Below are experts of layer 7 (counted from 0) of a mixture-of-experts language model. Rows are named router (the router's row for the expert) and show model dimensions 0-159. Each number is 200 + 40 x the weight over its row's rms, rounded and kept within 0 to 999.
After each expert's rows: a language model's description of what the expert responds to. This comes from a sample of Wikipedia text that the model never trained on.

# expert 17
router,238,206,212,252,187,182,133,199,209,143,154,181,241,250,223,203,150,184,198,105,249,155,175,160,211,226,129,184,206,184,195,191,232,213,242,148,201,182,133,241,184,237,252,138,137,239,236,185,243,170,177,216,155,232,234,219,190,189,209,189,150,230,145,233,251,207,264,124,227,213,184,232,191,195,187,198,269,245,183,170,231,200,183,197,253,139,130,131,160,261,120,207,204,247,205,234,221,214,205,176,162,193,211,171,351,221,137,211,180,234,192,183,224,156,221,218,148,214,182,162,203,239,260,177,284,242,161,229,196,246,201,221,152,179,248,211,279,244,215,238,185,295,194,216,164,155,220,78,219,165,151,203,160,255,243,223,187,237,199,189
It responds to: Word-initial fragments

# expert 5
router,203,206,167,139,186,268,211,235,230,180,172,179,248,214,261,183,216,194,164,192,183,112,204,161,216,237,175,199,177,214,148,185,175,219,180,134,217,190,137,250,227,177,184,203,179,275,207,195,190,201,175,287,169,116,238,238,232,227,192,162,184,197,136,176,260,249,184,157,189,198,198,234,132,128,210,177,321,176,174,198,185,174,214,248,135,242,231,211,299,145,170,113,171,129,207,179,222,234,200,206,197,208,221,162,221,204,169,150,161,280,208,254,193,156,182,182,213,163,189,108,162,179,191,219,238,154,100,216,166,204,217,174,165,252,215,138,324,234,136,272,251,169,206,218,183,171,207,191,149,143,82,231,193,245,195,264,212,280,190,257
It responds to: Quote and line openers

# expert 7
router,237,209,277,164,235,216,187,211,213,217,197,193,167,253,196,205,206,140,207,183,262,220,181,175,218,220,208,180,194,231,204,228,294,167,178,182,189,158,139,260,146,213,216,193,201,237,232,180,251,182,235,190,151,202,229,177,185,263,201,162,278,285,143,254,251,192,234,160,188,191,302,216,152,200,231,144,208,236,192,165,103,206,159,231,296,243,187,218,182,247,176,232,253,253,173,260,155,221,230,144,138,179,240,169,227,179,250,185,173,198,263,212,226,148,196,210,145,213,224,159,209,149,195,247,156,242,192,256,164,256,157,180,211,174,272,208,199,188,180,271,264,229,161,174,270,158,256,143,187,197,151,243,236,229,245,226,283,262,197,233
It responds to: Numerals, quantifiers, table rows

# expert 13
router,241,221,228,195,211,161,194,192,173,190,168,185,263,229,200,207,196,176,196,110,216,135,167,115,212,201,150,186,189,220,225,198,233,180,252,185,235,226,161,219,212,208,200,188,217,259,213,238,153,153,184,203,160,140,289,217,218,250,148,134,217,192,143,223,270,193,190,67,174,202,150,172,151,160,239,202,185,255,128,168,245,230,154,218,188,188,211,126,212,252,159,202,215,208,136,223,173,224,194,132,128,264,208,143,296,213,148,242,171,224,225,183,219,198,193,259,182,206,164,199,227,204,231,161,251,195,181,215,240,208,201,131,224,204,183,243,278,203,222,266,145,195,153,178,212,197,211,105,175,189,104,206,187,279,230,203,259,185,204,187
It responds to: Technical and abstract nouns

# expert 9
router,231,228,245,198,157,166,176,180,174,269,165,173,151,220,143,260,183,188,182,162,235,198,128,185,206,183,179,168,206,237,147,217,180,225,223,201,191,161,195,220,164,217,156,106,254,255,179,209,185,205,215,195,178,179,251,222,167,190,168,177,148,213,162,145,266,147,202,170,156,198,213,185,180,129,231,167,162,247,148,188,239,212,160,251,277,189,197,214,206,228,112,157,247,197,195,192,168,282,246,136,139,216,184,216,195,211,141,133,195,222,273,303,214,252,166,237,103,191,190,198,192,138,148,173,221,219,228,189,112,202,136,113,113,166,250,210,187,247,229,226,178,156,252,176,220,164,240,123,173,255,167,251,81,274,177,172,179,224,210,198
It responds to: Past-tense event verbs

# expert 16
router,218,259,201,169,169,189,215,203,209,181,216,171,246,149,215,283,179,197,212,181,186,199,233,170,301,224,194,221,155,245,196,153,171,131,185,109,167,252,208,215,146,203,255,199,209,183,287,211,209,133,246,295,220,134,292,231,164,197,201,224,157,239,144,139,258,164,230,240,166,170,188,131,178,157,219,120,250,280,231,220,174,149,167,226,276,251,212,130,220,260,196,188,189,212,248,189,234,231,294,186,175,243,253,208,182,189,210,223,150,262,180,199,192,135,218,186,158,225,221,169,231,261,148,168,220,224,175,250,208,237,138,185,165,237,237,196,222,237,206,199,173,137,252,181,196,198,236,159,180,203,135,233,197,218,249,204,241,212,203,260
It responds to: Verbs and function words

# expert 4
router,207,253,198,236,182,119,119,200,203,225,221,180,208,192,116,208,211,248,252,162,233,186,241,144,170,222,161,257,173,268,173,240,180,211,234,106,123,209,213,238,241,240,182,162,213,245,269,154,268,189,165,193,148,146,211,205,213,260,236,199,168,211,206,138,217,173,231,159,174,183,210,238,194,185,236,224,230,200,139,142,159,256,233,267,148,215,185,139,145,185,139,118,273,247,159,232,234,170,202,151,174,220,221,190,200,227,196,211,159,294,227,291,188,244,145,233,101,248,216,177,238,239,165,222,212,262,144,281,211,234,153,162,207,239,208,172,200,231,198,217,205,181,229,215,217,202,200,166,198,167,217,196,221,199,205,295,204,229,154,199
It responds to: Personal name pieces

# expert 19
router,281,238,241,284,156,154,182,225,205,160,183,207,201,219,173,219,220,181,256,185,212,57,195,149,216,212,192,262,227,213,154,148,219,200,251,149,192,200,163,208,216,198,220,154,161,157,204,199,188,135,248,195,128,130,209,205,212,277,250,226,154,195,181,250,211,211,196,161,159,230,183,214,192,186,201,205,239,236,218,181,163,169,207,238,200,211,114,136,191,200,130,128,173,197,181,245,209,221,228,179,189,174,190,87,234,214,142,199,194,225,277,219,242,232,81,136,116,241,168,216,173,201,159,179,222,242,228,239,204,212,162,163,181,244,236,169,208,284,235,239,156,271,158,148,259,151,208,195,157,152,201,208,178,252,227,225,198,239,166,271
It responds to: Dates and place-name pieces

# expert 12
router,183,197,277,129,242,156,212,223,169,231,232,231,206,226,162,137,266,257,302,138,213,146,179,211,270,166,185,226,188,223,186,205,197,197,252,167,234,226,203,250,229,147,199,156,266,210,209,148,197,169,198,252,187,167,182,226,172,250,236,172,180,239,130,192,215,162,201,246,185,209,209,190,189,176,196,130,267,155,89,152,249,162,270,203,153,303,190,151,96,182,209,206,173,249,147,176,242,247,239,172,209,189,220,194,221,179,203,265,141,204,240,244,146,209,198,213,220,183,260,104,218,245,174,180,187,259,170,160,185,204,149,229,182,206,210,225,217,279,141,201,236,194,131,250,242,191,244,168,219,150,178,182,167,200,181,194,205,177,147,190
It responds to: Digits in dates, counts

# expert 1
router,292,281,238,167,200,150,155,224,133,225,226,137,144,176,159,241,224,232,230,156,176,108,205,188,223,148,174,250,226,173,159,160,181,111,234,215,216,193,248,252,225,191,210,181,166,179,222,196,176,133,278,219,148,154,177,177,214,244,193,257,231,216,233,185,259,213,216,182,236,171,196,181,120,151,159,210,234,175,201,198,211,183,222,244,202,235,234,104,203,219,201,202,240,263,184,210,224,224,208,182,214,243,152,191,222,170,207,170,226,280,239,236,123,254,105,233,233,259,192,181,225,208,218,192,174,209,197,213,177,222,215,154,176,254,261,218,199,187,177,259,190,140,177,144,189,168,212,235,150,162,166,252,139,245,196,270,280,169,141,208
It responds to: Institution and venue names

# expert 0
router,233,289,175,183,127,137,213,203,256,203,209,215,201,189,166,325,186,154,228,195,199,207,212,216,201,201,191,184,213,251,194,203,233,189,173,147,159,177,154,236,228,173,244,192,162,187,272,233,259,236,167,226,194,226,266,188,203,210,220,210,228,263,189,234,216,238,258,119,264,205,236,206,205,135,181,247,216,214,248,166,202,191,108,244,244,196,137,183,232,177,161,177,207,200,216,204,214,251,216,193,199,199,159,159,206,223,106,195,199,227,216,195,197,210,154,150,175,171,224,239,171,202,226,191,277,137,245,191,227,181,248,225,193,219,213,255,154,199,345,261,176,235,161,176,236,182,192,199,214,217,203,238,143,246,242,198,271,185,226,286
It responds to: Table cell separators

# expert 14
router,224,222,232,229,117,215,127,239,154,239,225,200,240,184,161,225,204,217,205,168,203,108,172,200,211,222,101,205,169,266,149,214,212,214,191,137,202,167,168,198,134,193,305,139,228,218,166,219,204,200,184,249,171,172,215,223,195,203,224,182,223,232,171,160,205,243,227,229,214,264,173,268,190,136,266,237,278,160,108,205,213,214,174,196,292,297,209,118,205,192,133,143,230,210,119,167,216,215,247,160,219,257,233,113,185,248,190,182,203,194,207,243,168,158,184,175,197,183,237,135,122,192,170,242,215,164,212,236,217,180,167,245,123,221,250,179,290,289,216,232,174,237,225,193,195,138,266,200,155,178,169,220,186,223,162,240,189,218,126,291
It responds to: Initial capitals of names

# expert 22
router,195,205,160,171,209,163,147,219,140,218,251,157,159,150,173,184,230,169,173,127,214,179,256,176,253,182,202,187,177,245,167,147,184,119,257,140,183,222,174,278,181,178,216,188,176,174,243,209,190,190,212,270,164,212,265,273,165,249,142,197,180,206,211,146,286,202,170,170,187,187,215,211,173,199,238,176,234,194,137,205,265,212,168,209,184,192,209,150,225,221,121,238,275,192,157,228,182,258,175,191,82,264,215,172,264,213,267,167,151,200,255,270,139,284,211,246,226,208,192,191,220,195,189,210,212,178,153,187,191,233,181,148,181,248,243,246,205,238,281,221,221,209,210,232,247,193,250,205,199,104,96,197,156,209,252,271,258,177,220,183
It responds to: Group and collective nouns

# expert 23
router,268,205,316,193,236,151,182,223,206,197,179,202,210,190,165,234,179,235,231,180,195,202,216,239,284,201,174,185,200,318,164,248,268,192,251,194,152,184,247,269,191,168,199,187,249,185,219,175,183,215,184,223,133,130,234,181,186,256,184,146,161,197,157,230,213,221,203,150,170,200,195,231,202,204,214,204,278,183,119,166,181,194,189,241,240,260,198,228,148,239,219,228,206,242,186,230,201,173,223,203,151,184,218,193,213,187,244,240,166,282,195,270,174,202,159,203,170,143,198,82,212,162,242,201,234,182,231,214,213,219,208,189,206,257,224,301,247,157,177,199,227,176,254,192,170,190,221,215,193,155,119,225,193,230,230,280,244,224,172,236
It responds to: Numbers in tables

# expert 8
router,273,223,186,215,207,224,221,225,186,162,178,239,183,147,204,214,241,191,278,211,224,96,200,231,271,200,195,138,124,219,204,126,103,153,160,146,128,204,221,209,115,199,162,158,267,230,237,166,179,196,121,182,171,166,232,180,220,230,223,181,167,194,154,235,216,156,177,184,137,92,222,175,241,191,291,196,206,199,189,173,204,236,226,237,227,241,139,158,209,274,208,199,224,181,250,216,207,222,207,139,225,244,173,208,264,163,225,167,203,198,205,204,199,153,188,217,167,99,245,168,219,204,152,233,242,181,189,213,223,207,170,235,164,204,259,206,270,162,200,178,168,168,114,192,159,163,209,224,122,175,219,175,149,237,250,170,274,154,196,213
It responds to: Infobox field labels

# expert 11
router,256,224,155,171,180,275,267,233,239,294,226,158,210,287,180,241,192,223,186,170,253,193,171,231,266,128,155,202,133,267,306,262,121,198,148,162,138,186,168,174,255,177,254,153,220,278,155,201,205,210,173,269,184,162,241,201,174,215,123,198,211,254,235,197,205,236,265,165,243,223,198,197,184,149,203,156,253,255,234,214,221,160,198,230,237,171,165,150,178,192,144,156,210,222,151,206,228,306,267,182,220,167,202,146,224,171,203,222,192,225,242,244,157,192,186,219,161,213,171,247,196,245,227,185,263,144,164,185,236,247,194,116,177,217,211,219,277,229,264,217,143,183,182,236,163,196,235,187,147,200,201,209,269,209,190,193,144,179,133,267
It responds to: Year and date openers

# expert 10
router,229,325,178,204,207,160,169,223,204,137,231,213,280,157,171,258,218,219,219,136,256,189,197,210,216,198,150,207,223,225,178,148,147,219,202,126,207,191,138,224,192,198,231,206,186,179,154,234,206,113,230,213,111,216,210,196,250,198,202,121,204,179,236,208,238,237,180,209,158,123,264,181,138,216,220,175,230,257,230,189,274,176,217,255,142,270,165,195,182,231,222,209,266,191,199,173,222,167,174,184,203,240,192,208,224,170,171,214,187,227,278,239,146,216,173,206,119,195,194,179,181,274,191,258,245,194,131,165,194,270,251,113,245,197,217,268,236,242,164,253,251,162,173,229,235,218,173,223,188,184,92,221,262,189,252,250,259,205,161,233
It responds to: Section headings and breaks

# expert 18
router,205,269,247,170,185,164,135,300,132,258,176,186,265,243,185,271,209,280,214,216,157,174,170,163,264,108,149,231,235,245,154,119,185,93,191,186,203,217,107,227,177,181,262,220,234,157,279,158,135,219,87,238,170,142,184,250,255,219,262,148,219,200,186,212,305,219,215,172,187,243,152,185,170,167,173,210,216,190,246,188,231,168,196,263,213,258,204,163,263,188,203,198,205,228,230,221,264,250,250,204,189,172,210,204,182,200,194,292,143,232,208,205,133,213,165,185,162,219,167,158,112,221,176,179,236,197,158,229,186,207,266,205,208,168,215,223,221,262,216,214,244,205,255,157,200,186,234,193,69,177,135,228,185,219,183,254,191,189,100,201
It responds to: Codes and abbreviations

# expert 15
router,191,236,234,220,175,140,163,236,190,238,197,284,212,179,183,258,166,218,184,141,171,145,186,278,198,196,225,186,169,177,220,197,160,110,194,206,193,202,215,220,193,212,221,231,215,233,230,174,207,192,174,238,201,164,243,227,189,292,182,227,193,271,123,201,285,134,240,203,166,155,196,235,205,198,236,161,258,247,124,130,258,198,218,236,158,200,235,126,149,235,161,210,196,198,200,212,211,218,182,142,194,156,234,132,242,244,189,216,164,253,237,233,166,224,233,236,148,237,158,171,155,215,167,230,247,260,187,230,146,234,162,154,89,173,223,221,203,268,273,277,241,211,195,223,243,141,266,147,204,152,137,243,226,217,222,246,171,189,174,187
It responds to: Function words, clause links